From a checkpoint of a small mixture-of-experts model trained on Wikipedia.
Experts: 64 SiLU neurons an expert, a softmax router, a shared expert of 64 neurons.
Training: 411M tokens, 6267 steps.
Below are experts of layer 8 (counted from 0) of a mixture-of-experts language model. Rows are named router (the router's row for the expert), up (a neuron's input weights, with its number), down (a neuron's output weights, with its number) and show model dimensions 0-159. Each number is 128 + 32 x the weight over its row's rms, rounded and kept within 0 to 255. Numbers have three digits each.
After each expert's rows: a language model's description of what the expert responds to; "comes after" lists some tokens at least twice as common just before its tokens as in all text. This comes from a sample of Wikipedia text that the model never trained on. Tokens count by the router's weight.

# expert 45
router:136106122075119195143166132131090182049152153132044073149120075179131191108088092124134151146182111127139126101126089061216107133138123140155071158101110118126126173134117133148145110204150128151112121154154126147133124137171142075142128121109118167151096139083130135139171133123061088167110119090114094111138079173080133138166109142151120140149134127126104120099135066122081104060148192050128196125142104146134137127122143115143196161130139174117124115181151130198155127131132131
up0:155164133135169109122132156090158131103186126129177085164095118136112157108159157156095177134102139147151137158125090144166160195165157099122038131109127128143134107086133101174089163163180120104084133165136105127136124163130117103111140152086143161133094191146153092132167178148096253131156104126113131139105128111126099165101132150132179141133144125089193153129166070097086110114177158157123095139101131103077133061126093086139136134149114068178176121094113200181139144191152111
down0:122119149077156168080118137125153151153190153091140109125149106130079109118134091118171128123165119146128132032087101121173143094090130126105137121074137172140083154164107155171109113122155118157154092152159086131174114088080099097135126186120219105127103086090140102148158170117144167137191114153130065104133151131127086159134176161151079152105138153125122164128118136142142098111129132127042118134138147149091058060161074201174103142093158144084161154108091147156172154093176166
What it handles: First pieces of words at sentence or item starts, often capitalized, such as In, At, With, Bu-jumbura, H-e, and w after a quote bracket.
comes after: " ", ".", " \"", " (", "-", " T"

# expert 61
router:112150111100165127143125100116181158087161104103117105226142173129125113141103072181141130122159116083114161096120133056169121167094075093122105135094148111171113112116121206127136166189133143111116115172130150167149173106162117156147121130175063132178095117108179113109124157117074129129126119139152116092103087167118115145120136138123097065148099165079136114119113116124140129141157139048126184145139140070099128131169148067153168123135163157088172085107059068230121141113106128
up0:077156130158092074173093208076153080151103183126126120131169133131117155091133109119127110132141143146135139146138151098176135150142126147134098129141121138201132124102142139188132139130116144092159128124120150112129158163193173124127180140061112129164131131130116117132085094120112093087066140161074137141141096125102129142125139093144141116194072080078197142182142126138105153157070116068120174149067111103074174138188084167169066145089121101120143087127092075065111099065137089
down0:189115143106118140125143167120133107100168136143139121226181150155134172156137133178141083162132084124108121154129122107131166089194159146112123123121109155183137159179201128071121147131134154163082163059154131145131141088129151105114112096093161162162078116172140169149098134145132130106188174113199091131146143068066115125126099112204113062132133114142084133118188098095076112094125110137153146123154100143176153144121159128175106092136153154104174137111071174107189172087148133
What it handles: First piece of a capitalized or lowercase word after a space, like C, D, S, Ch, Si, plus y in Gy-mnasium, Cy-priot.
comes after: "-", " ", " the", " G", " to", " |"

# expert 16
router:118116158088104138107115062083167115076092154129146123116113116169108146109139101130083054119108210102114154159121142081150157123154111145113136119110171062114118113158158141152095096174111112104145126166199141106191121092099066072154134130129072162085081118113124111123120135167077123109126090097188136189124130157075125087130201123176166082092142117108145166152083150143127164117169157130130174091098123136136122106130184078132172101069169180130147117124122131204065099115134136
up1:144151130101080069065080077101085174118096121116108090129123143118116123186124123123167126127078101145125161117119085069092132100150124157121126190174161108132157066120119102188109099141173134112124111120092041077091111092129074120110141162141179099116156146192113148053129121146106121103165136109161159112155099169165152046090090158120046078099150115117125096151098141069140173158111179164113167100120154159147160117102163125118096153130120177116119145126152152156120153151089183
down1:150165107089096162143117166193123109082108097132096170099122159139140156176187177161126113064145092142091162109135141141122116142148141153125118075137129078191081106136104192149124108093122116132099177089121145180127131109132112145125109071109075147149151131201145172127076166189238117157092164162122122090119131153063155141134103108121079136109097149109141085113104122157110158125089089151141159169166105032133105132177110129152133097158161127125134066150147163149133112177112175
What it handles: The article the/The and possessives like his, their, plus table pipes, list hyphens and heading = marks in structured text.
comes after: "\n", "'", " in", " on", " of", " for"

# expert 31
router:137156137148135121122149179108121198126087108130025132160110131158142062083108116126160150122108092124105141081109139124224136092136145191130098079117151136152075134148150081149118131104091133120141098188115096134138166152130082056161149105148113151187134152087106084087182104161109138184099036099158132122137112121142095096135127162080078114134043125138092134063142079112131112120145153094152175115146140124041142118173159134113118128136113127154129195120101118113129137158113127
up0:096095114124123097118147123164184161093181106156146115105151198113100163112123131122088122119090139154143126061136146101156138093120111128163144165096174093183122104186122155167122157139130151101178174123094079130136205122141154105135175134138119135131129110098109100105211098167093161143156143112140254137158152126035125100145148151148105142150124105115123096098163136072164084125095153135118127128142192183121146049099160108114084181137135101141057151103087135135136161171128115
down0:126127143101134127187107145132055099142142082128136118113085096107156105158129131146153134058102064114093112124147154062169113182187126121138110126149131077087161116107156106118120082136134093104130123109149107160135164107131133124065117136109139131079167127226150089133109112150090142131145153093120109092098144148127122151102125104081145166179156076108152153150071118178127135102104152132150077153093171064114122142116204046094073135149073128068116105037104148136081077154150127
What it handles: Second or early pieces of split words before a suffix, such as comp-os-er, ed-itions, ro-t-ational, pro-po-sal, al-cohol.
comes after: " ", " pro", "ro", " di", " ca", " lo"

# expert 57
router:083129140110147121122119153137190210092111164075102158128112126140152089118142156123152116102163135061141107139134083124126111136191162127174137093137112123126117177091103141140084129169143185130145153138150087074110147148124112080139163166076096164120097094149139070124165125110129124170131104114150145110153135173187074061154207200119150111141091124118042055063131129083170193127113101123112149134142069143131077142135179130128182172102128144147140143137074158108118141076135143
up0:115125121154098149103155125121111178134131199133103102183139183058132181142090148177174137131173144159141104131154130114158151092138129154129145157130177111170153148116107138107159134121170102096111109227148142086108146189166165130089168117085153103169094099190118089150148132092079111072104100144164104110172113139160101112181116106072129161130183075147127116160155150109109204138088140107078123103161180089117142091101199176137154059112135145115125166144091154188127140151103118
down0:144116109153123124139135112145083147107132193132101156154106093128147122098107129091172101089138091067144117148101105170086098081144121169127177183172179143082130143137137163131131080210105097150123109145130138050143141166142123125164094144119175153113096129149124125122107134116100159063199093171189097050104129089173152172135108052159112109100082159064123110181067130131141144139127166129133075111119109156146113102103118138147147114140060105144152171150077087129127045081154134
What it handles: Mid-word fragments such as to, tion, t, re, often after ma or Mo, as in Poma-to-calpa, sperma-to-phylax, reti-re-ment.
comes after: " Ma", " 19", "ma", " ma", " Mo", "u"

# expert 3
router:133112149080108135087162142144120156130094211124152136194098165115132140113137137196119154145152134139096098091133079116104110118149151149109093149125090116141134123113128208120104095168150119127109099111181096170148128107133050163140116048106043152145124137163102120102146152146055061162103112156156167153114066164179127106138111147177153060132135115118195030103121108123125138095178135134073120115117129119118081134132190131140153143137144130103124124131134210150084138110083088
up1:119128130153133140150126118112118140109159093073103092109143075036110143088134176096159166127171130137100080131098076090131082153227112144114141183125116114088125159133140112134096128157153135139053102118134150183105124102144139114166144135131105085150111177114091127149120133077124113071097148119036110119099066123089113075100101157160096183091153152110091118156101111133123093141080213085138152135144180159113121138099143123110183116102113155086138135230137088114099085123151124
down1:106105059124118169143135111119108130113120116106085083206097108090143126062211160126083113127168148126157131095127105056084159048134185105150100150102150099178130122089116087130066122105181087136113084079152156095123112101105152151101094120150088138152169107147156129110137133142123147104148148193082111075155155157127132097131156092213131120136101177124102099094192147091112080142125104078096149145101121174133094159097094110115089125116087112094131080133123135124114171067073111
What it handles: Common function words such as the, a, that, he, it, which, this, mostly right after a comma, period or and.
comes after: ",", ".", " and", " that", "ed", "ing"

# expert 36
router:121091167103113135093146128112124113080104140135135120108099113132109191098122169137153135129148130087106100143121090116149125074132130130120120190094114088105136131142061106157109141082125105158107145144148100123148119107095158057162105104093124157148114096117121085110099139121116066131132111058164131167099127132184088137203166115219175034089146135125092056169072070108138120106152133123130160095093174168108134152154153082097163199095107166085115142184131187127074095083102143
up1:163138115101091162156170101146113103105116129100117098146095134155145170067118159216185147108088089156129171207158132118125094133160159151155132158098093145158121150075101158070092125097150090163078071081173123182089141136140165055164128099115106132139115163158127152139091123121118131154104133141137111149067138086108143071132143067144124112119110119138139092146129105133047151155094115107144121106081074117076076130153128160139162174100136126177096120189075155190077082142113156
down1:069119154135144054128157162092130134177136091161199132137139080097022143083140147147090098123147159112097184093114137118169108104098138163107154153130105123096114136146184090136122116127175127110149134145057065064157133091018135136135167113154144155083186115137070155105151135120132136118144107204103117105088139110117186167147153114115124129127104135179158133130128152117141134082111125124142117185173148142107163142096173110132155135150139188094188126112151115132169121082183092
What it handles: The articles the, The and a, plus inner pieces of foreign or compound names such as Dun-st-an, Chish-ol-m, Har-st-one.
comes after: "'", ",", "k", " of", "sh", "ch"

# expert 32
router:073124171121122168132113120039107145108143188088108105128127161157123174105152128147172120124123060095086154107145137130155195140113139155128135163106151082109095141158144123139132160104110145063097103133122173162163135091143110087204123131115107103153087103086176080106125159104096118155106123131163193147129084108161087105094173209138125180156062125076090116133127073111135137100111139156104164102133105160129157128119107134100128116121097167063131077138068080176168181159052121
up1:074077114171168119105041166111219149121129120089111124095119101159131183178146100123145143165090093130102157150163095149138124129141154148130138107118135143108101167170185111162091156131071140153108123138094166139140091137172118088169158133132169147092149122058113166071056137093112132165138178126184075131123186082149137101138144175113136117135096114129045112137111120110162118063149117077132084062064124140105084170130153080141116126143181101099106133150167108152155101117109095
down1:196152131119122170101153175113154126087115120132143121088134125155077159135193167103123142119153150124111129090171105170101146126122104118125138114150117161120155075184105079122064105182049137185092127142148178098187097159136122190120112068150112155129095132143141109147137088101133142105105161132080118130148077082143131097113133116132114123113070135145142090121092160176098219189125143185177154101102087127098131121122076134096079172111159074105068163150132125037161094105125106
What it handles: First syllables of place and proper names, like Con, San, Re, Mont, Port, and second pieces such as Bueno-s, Kan-s-as, Kos-ov-o.
comes after: ",", " Ca", " (", "-", "an", " in"

# expert 15
router:139120124084136195162117128080126137120135171122093112090097145155132168107131066147124133099122145069193155159090079145181160095067168155125168123046103116171072117141142155157147173151124130099151091140136111174173149125119102070140096111164166150135104102174144046135101148135104082107104039124182178140138155136098114158155128114148100121131087131101085147082155082144122111109098124128063139096127177152061139176129145140127193117139135162105132110139129100145205178132120168
up1:158106133167093170133135166127026089115099163188119111157103186159150127131094165113111095109079136110148153070158113126161114121147162158123099129105202131162090053135103087096120126104133155134138134168129168136145185128190142112076124223083178103168123135087081119129167141146124126090149125144077115113080171115087158076127102148176123108103097109196094120139089128138099126161075113125107106101120151102147129148143194061140121107117130132162143142172109131146092195102094166
down1:129113111155091117139119156166179161156157142182096171098134099147174141118111127107180130117130112118164095091098127176116065152124134111134142202133095112108168152080118148143094110092161185145103152123154137162140145091191172205133110112071130074160141159111133131115171134113117092138116125153116092161176135083040091092051126165114145168164110099143112158123164126226123170142141093178134123195102146124104160148196108188127078156109125089111110125155133152186139126142118172
What it handles: Small letter pieces like s, S, c, l, th inside proper names and words, as in Sa-s-soli, E-s-bjerg, Ne-th-erlands.
comes after: " S", " E", " F", " re", " U", " T"

# expert 27
router:125101136076136155101134085079109179130139098119117156136130130129137131099122136161093168095118124114153176120115159151172081099140135100152141140118107145124105059139141088142100142120168122169105121121137120128119153145188032023121144120129109200124129128140103162115125124159071121128127098145149165117085168160154133086119133148086116121132110082086102109084109096090107180120078154119133176171090121133028121107172102023134187177104182142064174154141129126155119079101104090
up0:130113118083131171120132115140065066139134150083080143143149163137094147136152144104142119117123141113135151127135135125213166135128171149192140169152113124183108097064111110162115196125155130093131148130094124116137154149201146096095180140137099147162123144172123147053026144109128090128153141124137207107133152153107127148141113154135073129173080131172084147148160110169135109134154208144109122187111066142167127186115134190091152167136141147146127197128165146185162138131180125
down0:120165105140131137151061134100099105175107146090106112173122145135142164151113139139174110139094169145127155108128117156079129165035119108176079219168145121141076132153148159143108184111149133140165149074072161110080104161172107123064183174185095095087082152161118131173056095130112106151103161147113114082132123155144106176175132113092151127150103157137140169171182128160122117184115080089120117116145155097078101145122113137084157080102114176143168151117153106144093143181115169
What it handles: Articles, possessives and common adjectives after of, to, with, had, such as the, a, other, former, large, his, previous.
comes after: " of", " to", " with", " had", " has", " is"

# expert 10
router:104085105127140094153121127149131154079139130137075087185058128128076107133045109102185125105103095156133199164113089087216114089141149121111116076064153090178148105173135176166126131139125124118122102168148124117153123091144054124091092071139131118153143146139182113070193138151101133174107087168140167135112126185178129096150124112120160091148104116116183173100190106117112125133094168108096183115160167150107152113166166082119155104128128172064142134101125153134156127142136143
up1:162120145197105072141111156173140117124143132198084074163154083115140116095125082137092081079122154143165148085155104083109090090145109108112149064090152109171125121083156133190143133181159105151147130173130158066151143113127136133204073127120110132109110098104133129122176140124154145150151097136071152092166153173134103118148123084179112100179034192111138099083119142145128130101122145061124143152052169166117181111087089148159160096144161131098143146155105097100133087121109106
down1:144087149125105088111109133114117094112145141161099110131157084135187155141096081113176123102077113094163110086187137170142110120200106067161171087172123118197166099111190164148162121126137205144146140147150094067146140107131116113154121139114127141111064108080107114130087182111115156149099133106103126121092207100099130089147161087174161116142132143107066106171087102117178212111112110123135121156047153125117119093152107155123120184098174132150139070167152177127119107176134136
What it handles: Vowel or syllable pieces early in a word, often after a capital, in list entries: R-a-ce, Ass-o-ciate, Phy-l-um, Mo-nica.
comes after: " ", "==", " F", " d", " f", "-"

# expert 18
router:097149105105119130082146138138170136083164195124075156148140159157124134060120066130134159143110127124151079118149082034190113106140124149131094110096061132126097111159045169139133194161121123102173137096120109163162150110137093088140118056144105159116109079100101127091105152131101106152113085094148159109088126122142130106142103135107069137169125122122125120141190120101067087051207131119091154141160105110085099168121143148067134116132155152093108123152088119187117178100100163
up1:096115121076163147130121148126120112122122100146119154123122167141159206157132133119094138091190117189165108108112157112151143152147118108091164145137086112152073110137086086149172150117156111166067205085104163155132163139139111112105114158132153171139135076113079125121167110176164133117122166129169153113128174132125181111082109116071080052203098158148188131116099121127129187093130129080140065128175137126123044092101105108122172167103123139078109158070137093191153086156152092
down1:124083126132158137119112114170069096097067125164113102066117169156144192164093132129132135188118109105078101116162154177062086176066173135167133147124095121167121089141139104109157150149112190089105176150152114120160145137160136125116096150104178102217071132114090152197126103095127067133161110113109145185129110058138169166117154123148092094159104112124107106073119085106188147102163110137139179159130078112155146089081109124128128113094087136098125140073178119155118105134154157
What it handles: Word starts and stems right after a space or first letter, such as press, un-us-ual, as-s-umed, and plural or inner s.
comes after: " ", " c", "s", " d", " h", " p"